Weights of a small mixture-of-experts language model, trained from scratch on English Wikipedia: 33M parameters, 288 SwiGLU neurons an expert.
Below are experts of layer 2 (counted from 0) of a mixture-of-experts language model. Rows are named router (the router's row for the expert), gate (a neuron's input weights, with its number), up (a neuron's input weights, with its number) and show model dimensions 0-159. Each number is 200 + 20 x the weight over its row's rms, rounded and kept within 0 to 999.
Before each expert's rows: "comes after" lists some tokens at least twice as common just before its tokens as in all text. This comes from a sample of Wikipedia text that the model never trained on. Tokens count by the router's weight.

# expert 17
comes after: " ", "2", " of", " in", " at", " on"
router,216,177,210,164,193,207,177,199,212,173,174,224,203,184,194,193,166,188,203,232,218,182,215,181,167,175,202,212,217,171,181,198,178,200,183,172,173,211,223,189,168,179,236,193,229,184,173,193,190,234,169,166,177,182,199,164,225,209,212,190,174,206,168,228,211,158,182,183,230,191,179,174,176,174,200,218,187,225,187,188,214,188,226,174,220,204,211,201,191,230,167,224,182,186,212,186,231,212,223,206,180,200,199,215,229,234,222,233,209,215,200,199,203,186,201,175,207,220,198,168,169,179,186,228,226,216,180,222,230,206,208,212,212,186,222,205,175,207,219,192,194,208,220,205,204,213,214,177,184,181,168,194,179,222,224,191,193,209,233,175
gate2,177,175,213,204,198,212,196,218,210,156,191,206,227,201,180,221,203,170,209,198,219,204,186,183,160,187,208,200,216,171,176,223,201,204,208,161,203,197,212,183,180,192,174,215,200,202,232,212,207,250,193,220,219,189,174,156,184,186,190,172,167,188,200,212,232,188,184,163,207,209,214,194,198,186,221,198,180,196,199,193,210,238,235,171,225,225,191,193,167,208,161,209,183,203,210,200,190,202,211,208,206,195,207,203,222,226,219,215,209,212,204,256,201,194,218,122,225,230,208,187,182,175,187,214,217,201,168,211,214,181,229,203,219,180,175,194,234,208,214,205,171,211,201,184,229,190,201,193,160,210,196,228,211,202,202,195,220,184,206,185
up2,212,202,233,204,222,169,194,199,210,202,188,243,226,222,200,189,175,150,201,199,213,200,180,157,218,192,179,198,226,203,217,197,211,182,184,236,195,193,220,175,205,179,237,198,188,200,185,250,210,196,216,190,180,215,193,179,204,214,222,200,210,200,195,202,206,213,203,164,212,185,173,183,174,236,177,181,191,192,194,213,213,164,168,191,215,195,185,209,172,207,208,202,173,193,228,217,195,240,156,201,159,226,222,189,193,207,163,244,216,208,202,208,199,162,199,174,177,196,217,206,206,203,218,204,187,209,191,208,191,200,152,217,193,227,217,193,213,204,191,181,228,194,226,195,197,242,195,210,177,213,228,158,196,233,242,183,200,205,200,198
gate3,197,184,220,193,235,212,180,217,206,191,171,204,170,204,205,196,190,190,174,202,223,196,192,263,194,209,180,195,229,181,177,192,154,194,200,180,184,183,213,175,186,205,185,200,204,218,205,228,192,210,173,183,138,187,172,213,205,238,203,191,177,172,199,208,186,181,178,164,182,180,225,186,191,175,208,203,193,179,189,176,212,201,231,204,208,200,193,208,202,233,194,253,194,149,173,184,203,224,221,208,183,189,168,212,197,208,216,242,219,202,196,185,227,188,171,216,213,204,211,190,141,182,190,212,181,198,196,182,231,199,192,219,206,179,188,199,183,191,210,196,206,218,205,204,172,181,200,199,222,184,174,199,159,193,201,222,192,198,239,175
up3,195,188,170,171,166,235,194,212,187,195,191,192,150,205,196,224,217,224,175,194,206,185,213,197,229,184,185,215,218,179,194,230,206,198,197,157,165,201,194,196,232,210,183,191,219,192,197,198,169,212,178,219,204,182,224,197,180,181,167,201,190,196,202,170,178,221,182,216,185,209,214,173,228,193,231,234,226,191,177,217,185,208,210,226,180,187,200,228,197,203,194,208,249,179,190,177,195,195,208,172,215,186,191,188,183,192,230,229,161,207,238,176,221,216,180,165,207,233,175,177,217,204,167,204,210,177,215,214,226,209,243,223,213,187,194,195,193,202,175,248,204,198,192,184,180,156,197,188,197,171,194,214,183,188,178,209,203,218,212,181

# expert 13
comes after: " |", ";", " to", "|", " a", " May"
router,214,192,207,177,192,206,170,201,211,178,188,219,185,177,196,193,185,198,205,228,208,176,217,186,171,163,197,208,213,176,186,185,170,205,187,167,181,218,212,200,175,184,229,201,229,173,178,192,185,234,159,170,190,194,193,164,215,213,207,203,151,208,168,234,203,164,177,173,233,196,181,172,175,184,219,215,201,218,184,197,216,196,233,164,213,194,201,192,196,223,160,212,163,202,211,193,245,208,233,206,178,201,204,209,221,233,211,223,207,229,196,195,200,194,168,159,213,225,204,157,182,189,190,204,226,206,189,229,229,209,198,204,212,182,222,195,175,207,219,188,200,213,212,199,187,197,226,190,188,176,182,189,173,214,219,200,196,199,244,182
gate6,191,177,221,200,204,207,188,213,189,181,197,225,175,203,227,181,202,196,195,192,155,167,227,185,191,180,208,180,197,176,218,173,177,221,198,194,216,233,234,195,194,196,170,230,214,208,211,178,214,199,181,187,205,177,164,194,234,225,189,202,180,160,191,213,222,195,207,205,230,238,188,181,220,231,204,211,188,240,197,181,222,235,205,220,227,213,179,198,195,193,192,194,169,184,196,211,222,189,200,212,196,208,179,190,214,177,213,178,211,218,184,210,219,179,150,157,195,203,213,194,175,243,210,207,209,212,176,210,200,194,230,168,198,226,221,228,227,233,175,242,212,215,179,162,218,188,213,198,231,164,209,205,177,199,176,219,184,206,210,199
up6,203,212,179,194,206,186,202,196,217,208,191,151,223,177,168,234,204,195,222,207,242,229,179,215,220,211,179,221,212,212,189,229,231,198,195,204,193,187,167,210,207,189,229,185,199,201,190,218,167,190,203,221,185,214,222,204,176,180,202,189,204,230,204,191,157,200,190,205,173,151,215,218,196,178,215,197,221,174,198,213,185,167,204,187,167,181,211,189,197,196,216,219,243,196,196,186,199,224,190,201,211,187,234,208,194,210,194,220,166,177,212,197,200,232,250,229,234,189,185,193,216,154,177,183,183,193,218,176,186,222,185,225,203,164,179,187,173,179,201,158,190,186,207,220,184,211,204,210,167,224,172,216,228,204,218,176,215,174,200,189
gate7,236,202,189,213,218,205,215,189,194,178,187,203,179,174,192,203,192,202,194,221,211,181,198,214,179,214,199,184,197,216,182,222,200,203,218,213,222,189,196,180,160,188,207,240,179,170,197,188,185,197,166,180,168,164,204,166,224,199,231,204,200,201,205,201,203,194,240,202,220,240,197,216,189,238,219,210,221,183,200,193,175,189,180,154,228,232,191,197,214,241,195,174,164,205,171,201,264,200,233,184,186,176,199,197,195,196,207,180,211,195,208,185,182,192,206,199,213,222,162,193,196,163,163,224,228,209,203,186,188,171,215,212,196,197,207,188,190,199,206,194,175,172,194,188,228,188,187,149,217,213,206,212,237,179,212,225,187,167,231,193
up7,200,198,215,192,225,221,225,206,227,179,187,167,181,206,211,201,197,213,183,190,197,176,176,187,201,207,189,211,175,191,175,206,176,223,188,233,196,207,222,159,215,198,204,190,152,172,175,199,185,189,219,199,186,175,248,191,191,188,189,209,213,217,209,202,236,213,234,233,203,183,198,213,200,240,202,207,200,217,197,171,204,186,189,222,204,189,191,196,208,192,212,211,209,248,212,204,184,201,224,212,225,178,207,189,183,178,196,199,204,185,208,204,245,229,230,210,194,208,246,179,263,206,212,181,173,200,207,234,215,225,216,219,199,215,187,223,190,223,149,170,196,242,182,194,215,240,190,164,187,217,187,210,220,191,198,173,207,214,175,199

# expert 12
comes after: "0", "2", " ", "–", "3", "^{"
router,211,182,208,162,186,201,183,203,208,183,187,222,206,176,196,189,152,195,201,219,217,183,217,182,152,169,189,198,207,165,188,192,179,204,182,174,183,212,221,183,181,179,225,205,225,185,172,181,197,239,171,164,189,186,196,169,228,216,202,204,175,213,167,223,210,151,174,187,239,202,184,178,182,169,198,223,191,223,197,189,209,207,221,184,220,190,215,207,207,210,169,223,193,191,221,177,232,228,216,188,181,203,212,214,224,228,231,225,220,222,201,187,215,197,197,188,208,214,195,165,175,179,193,219,223,224,174,208,238,208,192,213,215,177,213,211,182,197,227,193,188,211,214,209,208,207,224,182,178,178,161,190,175,205,216,193,192,212,230,158
gate2,228,248,195,186,179,206,192,183,234,193,183,170,192,177,175,199,179,187,182,208,235,159,162,168,219,181,188,208,228,168,169,212,216,218,200,195,193,179,180,155,191,198,184,199,207,183,215,224,206,215,169,201,190,175,145,212,206,220,179,211,186,187,196,227,164,203,185,197,204,197,240,221,200,202,222,202,198,198,204,181,213,187,228,188,204,196,164,241,198,196,228,208,203,207,197,194,180,189,200,181,172,208,180,230,198,236,205,212,230,210,194,182,207,187,235,211,206,190,222,208,185,196,224,220,204,219,206,161,203,168,181,205,259,194,191,205,171,214,184,194,208,231,212,185,204,210,209,204,173,176,160,190,184,205,215,211,197,228,203,185
up2,186,206,188,243,236,202,197,187,214,178,198,200,201,163,200,233,230,226,217,206,218,225,165,212,211,202,235,218,215,206,178,224,206,243,213,190,194,193,208,194,226,198,193,181,172,196,189,243,191,193,197,198,238,204,212,207,203,186,217,224,198,220,233,191,165,203,176,165,171,210,220,225,201,204,224,192,232,185,220,204,193,202,216,200,191,188,189,194,204,202,193,172,237,203,179,166,169,199,195,209,249,189,165,200,200,198,241,193,222,201,239,228,177,187,220,209,186,228,196,220,157,246,164,216,188,197,222,200,195,211,213,198,215,151,175,193,224,219,205,208,182,196,190,239,215,193,196,217,191,186,206,214,207,178,221,208,203,225,198,187
gate3,199,221,228,224,228,200,185,204,184,200,184,248,161,204,196,144,174,179,201,210,172,197,194,216,183,140,189,179,192,205,181,198,189,179,170,170,213,183,233,224,190,200,201,205,212,176,205,204,206,191,194,223,199,193,175,173,181,206,183,195,184,198,209,202,190,196,232,178,201,185,188,182,210,217,187,190,183,195,190,203,185,219,234,167,220,193,223,221,165,203,187,210,212,172,210,225,217,203,191,204,191,209,204,186,223,211,177,198,230,178,193,173,191,184,183,192,249,204,177,195,136,198,158,199,192,216,189,198,166,207,227,193,193,213,211,195,199,180,212,225,197,200,255,217,196,221,208,178,167,208,217,205,179,208,178,227,168,174,202,190
up3,200,154,203,196,222,190,228,180,220,174,216,193,202,219,198,190,200,234,214,205,170,178,209,201,229,225,210,180,207,186,212,204,224,204,231,184,227,220,218,186,203,213,203,205,218,223,185,191,187,211,207,185,197,178,173,212,184,234,227,217,151,153,165,184,228,210,181,195,194,213,223,190,188,179,168,206,212,220,166,202,219,205,178,218,205,196,167,171,242,204,208,174,170,207,197,222,182,168,204,190,217,166,194,228,173,193,188,187,183,216,202,188,219,251,187,203,172,163,196,206,218,229,220,190,192,211,211,199,196,250,167,222,235,212,167,183,200,190,213,221,180,190,210,197,206,236,171,217,214,182,185,193,206,181,204,202,214,204,200,177

# expert 16
comes after: "1", "2", "3", "4", "5", "6"
router,208,177,206,165,193,200,188,192,204,176,171,218,197,175,189,193,166,191,205,238,209,188,210,176,163,176,196,207,213,168,186,205,179,197,176,174,172,208,217,194,174,180,230,199,224,186,171,193,199,234,163,163,180,186,202,169,225,206,214,185,170,202,172,225,211,143,174,188,221,192,182,171,173,179,204,209,189,226,193,182,213,207,232,171,219,203,223,209,179,231,166,213,188,196,212,184,231,216,214,204,180,211,198,223,227,247,221,240,214,212,200,197,202,195,192,178,205,212,199,165,179,191,193,224,235,213,166,220,220,207,204,207,211,188,216,204,177,202,215,200,205,207,217,209,206,207,220,176,186,182,168,190,177,216,216,189,198,203,238,172
gate6,214,241,208,210,193,218,176,221,229,187,187,175,228,212,218,237,219,209,198,199,243,211,178,232,197,200,207,232,184,191,227,169,208,157,208,190,152,204,190,221,181,175,212,215,199,170,199,218,213,186,230,196,212,202,208,185,199,232,195,217,169,231,206,228,194,201,206,209,185,198,194,204,171,186,188,204,215,215,181,220,196,182,224,175,190,199,228,198,191,201,204,226,192,248,172,219,185,204,212,198,212,170,200,224,221,218,217,210,205,206,213,234,187,177,225,192,188,212,250,204,220,208,147,191,208,240,232,213,210,175,224,205,217,206,217,174,207,222,177,190,189,180,212,195,172,205,196,196,216,208,200,197,228,222,230,225,189,218,193,247
up6,193,191,203,197,228,189,169,209,220,185,206,195,174,173,184,218,188,185,187,166,209,208,213,198,166,198,171,191,185,218,204,175,257,162,219,168,191,184,169,223,200,211,203,212,196,198,189,168,196,191,204,196,244,213,213,200,198,201,212,157,191,205,202,205,196,213,180,207,197,195,225,210,186,164,207,188,214,195,220,204,211,227,172,198,221,142,239,191,213,215,199,204,206,184,202,258,206,175,174,218,231,191,203,202,229,249,201,223,193,202,185,160,171,211,171,218,197,192,212,181,215,178,180,178,239,165,175,198,201,241,189,181,190,211,191,180,207,183,205,192,200,211,237,182,191,191,204,215,187,221,196,197,199,151,196,200,206,220,211,212
gate7,209,157,156,199,176,170,201,207,187,205,204,217,216,224,175,194,200,221,185,204,204,190,222,225,207,214,169,214,207,207,199,153,208,212,151,191,201,211,224,213,147,185,196,177,177,203,211,204,200,208,196,196,224,200,187,172,212,188,191,200,193,204,204,183,223,173,207,197,181,199,196,188,197,200,213,187,214,184,196,200,170,160,183,168,199,213,191,208,250,210,191,179,172,188,211,186,203,222,211,208,165,225,220,208,203,193,203,186,203,198,206,212,204,164,231,205,173,237,197,191,186,161,213,228,232,183,225,223,182,205,196,210,174,217,184,214,192,184,192,161,153,164,222,213,231,176,181,200,197,226,152,211,205,199,224,183,193,150,201,185
up7,216,225,217,200,168,182,200,192,209,195,250,196,207,162,146,209,196,218,208,209,203,178,245,229,229,166,175,210,198,170,175,188,233,238,223,182,219,202,204,204,195,193,170,174,211,191,165,194,228,197,186,167,222,241,178,200,205,209,211,219,185,184,185,198,198,194,209,192,221,188,172,213,221,193,172,206,236,220,198,178,181,193,180,222,232,186,218,182,208,196,207,172,186,198,173,185,222,160,204,210,212,225,208,216,215,242,231,178,194,183,185,195,162,203,173,187,208,202,217,181,224,186,206,186,201,216,197,198,218,224,179,197,204,221,175,233,187,201,211,193,215,184,211,220,226,223,197,219,185,187,197,210,199,247,183,191,183,180,174,199

# expert 8
comes after: "\n", " the", " was", " a", " his", " by"
router,223,185,226,171,191,201,181,196,204,166,157,213,207,187,196,191,161,172,196,209,221,191,216,181,186,183,208,230,224,158,191,200,190,202,173,174,172,208,216,176,182,183,238,204,226,199,165,194,209,215,159,166,173,179,197,182,222,200,211,178,191,196,161,219,210,187,190,179,224,157,174,172,159,174,187,205,175,231,189,203,226,205,223,180,206,200,220,202,183,233,168,209,174,195,205,196,229,206,214,207,189,202,212,225,224,239,232,221,206,231,210,212,202,199,186,170,212,200,193,189,186,186,198,228,233,198,179,211,210,201,213,208,212,176,224,202,182,220,227,188,201,213,216,214,200,200,202,182,181,193,160,187,174,231,215,194,200,201,236,175
gate6,186,222,185,235,186,161,172,202,217,204,227,165,200,169,225,198,197,216,199,203,168,197,226,193,217,183,205,193,233,184,213,187,187,202,212,196,211,214,227,199,190,207,219,175,181,223,165,174,204,197,227,208,205,222,204,183,218,205,239,224,176,167,184,198,203,181,166,195,246,246,201,180,186,212,238,189,205,175,186,203,186,195,194,204,211,217,161,198,197,198,182,215,219,215,224,177,191,169,230,184,191,181,224,188,195,193,226,208,186,169,167,169,214,204,183,241,182,183,207,182,219,181,208,192,179,203,248,167,221,246,206,201,221,197,182,200,198,170,194,164,198,216,178,210,214,190,196,196,168,222,205,204,212,194,208,163,173,192,207,180
up6,191,199,201,231,212,163,191,206,217,213,201,175,207,170,234,202,203,207,222,196,175,200,252,198,220,213,225,188,243,201,199,196,179,202,228,193,228,184,228,201,180,213,200,179,186,198,155,178,189,188,219,212,184,201,184,193,187,229,227,195,208,189,195,191,199,186,151,196,244,235,217,204,197,212,220,201,218,194,224,191,219,201,186,213,201,230,153,200,194,204,177,215,183,195,200,194,190,175,223,176,193,212,200,195,172,185,200,213,204,180,180,177,226,196,189,220,166,188,187,190,215,171,207,172,163,196,242,188,225,236,178,206,168,205,193,171,186,188,200,172,211,205,163,181,197,197,197,211,161,200,226,201,210,159,205,146,180,191,185,174
gate7,222,231,183,172,208,196,212,218,187,181,187,182,194,242,135,210,183,190,207,210,201,211,187,198,171,191,186,228,179,169,183,169,178,227,154,220,202,178,215,197,168,205,188,204,211,200,196,175,206,187,185,186,171,163,216,208,202,212,161,217,184,232,195,232,193,203,194,203,187,195,218,187,196,180,207,186,163,195,220,207,221,183,188,156,217,215,204,205,214,202,201,200,209,173,199,197,208,215,212,214,186,212,157,234,235,208,254,219,192,238,202,178,206,176,176,196,167,184,227,208,189,203,205,209,220,219,191,194,186,208,210,170,192,187,203,174,171,180,198,218,237,207,214,209,214,206,207,228,183,211,168,185,199,183,192,200,201,221,215,149
up7,212,261,189,190,189,192,218,198,151,228,176,204,190,216,166,261,175,193,183,209,207,191,208,168,176,208,188,240,189,199,188,179,198,174,171,211,211,184,179,189,195,211,182,215,223,187,217,176,222,202,171,198,182,177,237,214,182,195,157,200,177,247,202,223,147,214,177,174,201,194,185,212,176,206,219,181,180,189,183,209,195,181,196,166,198,212,191,184,222,201,216,218,242,188,217,185,208,200,190,223,177,196,202,226,214,197,222,206,198,223,218,191,157,196,202,216,194,178,198,209,189,192,217,203,194,208,203,199,184,210,168,208,217,186,224,161,202,210,207,227,222,191,199,206,207,193,176,237,184,214,180,171,218,179,176,215,218,205,218,187

# expert 18
comes after: "9", "0", "8", "1", "7", "6"
router,218,181,207,169,199,208,186,191,205,178,179,214,200,187,200,192,160,186,200,242,222,188,209,192,162,182,196,206,216,169,189,199,178,211,184,172,168,219,211,188,174,181,240,192,223,188,183,195,199,235,182,176,179,191,201,151,227,207,215,208,181,207,175,230,217,146,188,192,223,190,191,164,176,174,203,225,198,229,193,176,201,189,222,183,216,231,201,204,187,222,172,218,192,192,231,184,222,213,231,216,184,202,199,212,238,223,219,242,213,212,196,195,214,176,202,184,214,224,201,169,179,182,184,220,213,236,180,205,231,205,206,212,213,176,218,215,169,213,210,194,190,202,219,208,205,225,209,176,191,195,170,188,185,220,237,184,193,209,228,167
gate2,194,167,181,174,180,209,209,214,208,235,214,193,197,200,147,205,163,224,203,210,202,198,231,182,213,210,183,186,226,212,208,209,198,190,204,206,218,202,234,226,204,200,170,253,202,198,186,195,194,199,209,187,183,219,200,216,183,201,210,204,195,207,212,219,176,209,191,205,191,208,230,187,219,188,188,178,211,200,219,179,214,173,208,195,198,197,205,234,213,200,200,187,196,197,209,182,214,198,188,162,185,218,247,212,179,221,200,213,180,196,168,197,165,218,204,204,176,215,202,188,191,199,227,167,194,270,181,196,260,162,206,205,212,203,191,209,203,182,203,173,210,214,181,206,207,207,239,207,195,231,153,229,189,179,205,189,204,226,220,132
up2,205,242,201,196,213,183,203,178,170,189,191,206,198,212,256,178,232,190,209,208,202,202,182,203,175,202,198,198,193,186,175,200,210,230,196,186,189,209,187,199,212,195,221,162,214,206,217,220,197,200,194,239,223,212,211,182,238,210,191,199,213,186,183,184,193,197,179,214,219,188,161,196,183,193,234,228,192,212,180,235,190,258,189,181,214,187,187,177,225,194,209,237,212,205,191,205,181,180,215,242,204,167,165,175,215,167,212,202,208,209,216,199,211,186,191,192,233,173,198,192,219,205,166,240,186,156,201,185,165,210,207,198,187,198,219,203,225,202,175,245,176,185,186,196,208,197,161,191,212,180,223,161,204,204,211,209,207,171,178,238
gate3,193,203,182,205,211,208,214,195,170,205,194,197,212,176,179,224,199,169,206,241,161,208,170,199,167,209,181,203,234,187,175,188,211,176,211,175,205,182,213,181,180,214,204,240,206,219,216,171,223,195,201,204,206,219,200,214,174,215,198,196,213,189,195,171,185,199,213,199,237,206,198,189,208,215,189,208,210,185,201,211,217,247,183,188,231,222,196,224,223,223,205,231,170,195,224,218,194,212,213,230,210,181,178,244,198,193,198,145,222,243,204,225,216,217,229,226,211,202,233,241,192,206,207,230,200,181,168,191,189,172,202,199,220,174,209,241,190,180,171,186,169,196,203,206,188,205,207,188,180,218,168,219,228,180,202,212,186,226,178,158
up3,230,215,227,180,200,199,205,222,201,182,198,233,205,218,201,168,181,232,214,155,245,218,216,215,228,213,187,195,154,220,213,218,163,185,201,205,177,206,201,218,214,190,218,195,199,181,204,210,171,209,201,191,211,211,211,195,216,197,184,215,183,174,200,217,213,199,204,196,200,201,199,213,186,174,185,228,216,203,207,166,204,186,216,185,179,202,174,166,153,182,214,196,241,198,172,191,221,164,188,213,177,188,198,182,218,232,215,231,180,190,204,215,223,161,175,181,195,198,165,174,174,186,204,182,193,208,210,192,229,232,212,192,204,213,171,189,183,229,200,182,212,205,209,222,209,202,211,230,201,199,219,163,200,228,216,206,192,153,219,263

# expert 5
comes after: " ", "–", " (", " United", " is", " as"
router,220,172,208,165,190,203,180,190,211,172,175,217,206,187,193,190,164,189,203,236,217,178,212,175,168,176,198,219,221,168,187,192,181,208,184,174,173,212,218,185,168,179,233,192,232,185,173,195,193,233,169,168,178,184,198,167,227,218,212,197,172,207,169,231,212,160,183,189,232,191,183,168,176,180,197,215,184,223,190,187,210,193,231,179,223,211,215,203,190,230,169,224,185,190,206,189,230,221,224,207,173,203,197,215,227,233,219,234,215,212,196,201,209,188,201,182,212,221,201,168,171,183,193,230,230,219,180,222,229,203,204,206,212,181,216,213,173,205,220,196,193,207,217,203,201,209,214,180,190,179,170,194,178,221,223,183,201,212,232,173
gate2,243,191,196,201,202,242,215,207,221,224,188,215,190,226,214,207,188,212,176,209,177,216,199,209,191,200,197,177,222,169,211,241,188,164,204,183,194,197,183,225,190,166,183,228,230,175,193,182,222,184,205,190,183,153,180,172,194,195,194,204,190,212,207,176,188,177,183,199,195,224,183,187,189,230,178,192,188,219,166,233,224,180,218,202,175,153,165,209,218,211,206,183,172,213,189,173,201,206,208,174,227,197,206,210,191,199,182,183,229,203,207,191,204,205,189,146,223,182,177,182,192,199,222,220,207,185,213,214,163,238,193,179,213,246,216,181,165,210,201,205,203,215,147,213,198,215,182,214,200,199,189,177,205,158,215,183,192,183,223,185
up2,154,198,202,196,195,179,158,190,179,180,212,187,218,176,213,190,203,182,206,207,215,194,201,204,223,205,194,222,178,219,175,171,207,230,180,199,227,199,220,182,196,234,227,174,164,221,216,244,179,219,194,209,200,232,218,221,199,216,226,201,214,190,185,232,229,228,218,210,211,173,214,216,200,187,194,208,198,178,225,173,177,203,193,190,240,257,231,181,192,177,202,221,223,170,230,213,201,209,175,229,151,189,186,173,206,186,221,212,174,194,197,218,224,199,202,242,194,189,221,221,190,204,188,187,195,218,193,176,222,172,202,205,180,162,191,213,221,191,203,209,194,191,245,192,193,192,239,204,203,199,209,212,181,234,193,212,215,213,192,229
gate3,182,207,201,209,174,190,225,224,220,199,163,204,200,188,242,203,195,187,148,195,231,237,173,165,178,204,191,238,235,208,197,152,205,190,230,213,229,185,228,206,216,207,239,185,197,178,203,210,222,208,203,182,171,208,184,186,201,200,199,174,201,170,215,193,231,206,227,199,208,187,174,173,211,191,181,227,186,173,217,197,197,160,236,197,203,198,208,216,172,205,202,216,195,202,171,212,184,188,201,186,233,198,171,170,200,207,217,233,194,230,211,187,199,184,214,167,182,174,190,212,219,183,207,215,164,200,231,201,231,227,152,198,198,208,198,183,171,205,216,167,219,205,216,195,197,184,214,199,169,200,203,194,225,193,175,204,163,196,204,221
up3,234,169,226,198,222,204,150,203,227,187,204,195,188,224,196,183,207,164,216,212,200,201,178,226,214,195,244,200,162,220,192,201,182,186,165,181,187,191,183,201,248,185,203,157,191,208,188,212,194,196,203,217,219,192,229,164,212,196,238,186,173,215,190,221,156,192,224,166,194,229,211,173,189,194,186,199,208,202,187,162,223,228,188,214,195,201,214,213,233,186,196,205,210,219,209,220,217,213,192,184,220,193,201,208,206,237,183,177,247,190,179,182,207,209,163,234,215,184,207,171,228,190,216,180,191,220,220,195,198,184,218,183,181,171,181,170,215,183,188,209,199,181,177,221,211,217,166,206,204,196,198,188,208,205,213,247,221,211,221,194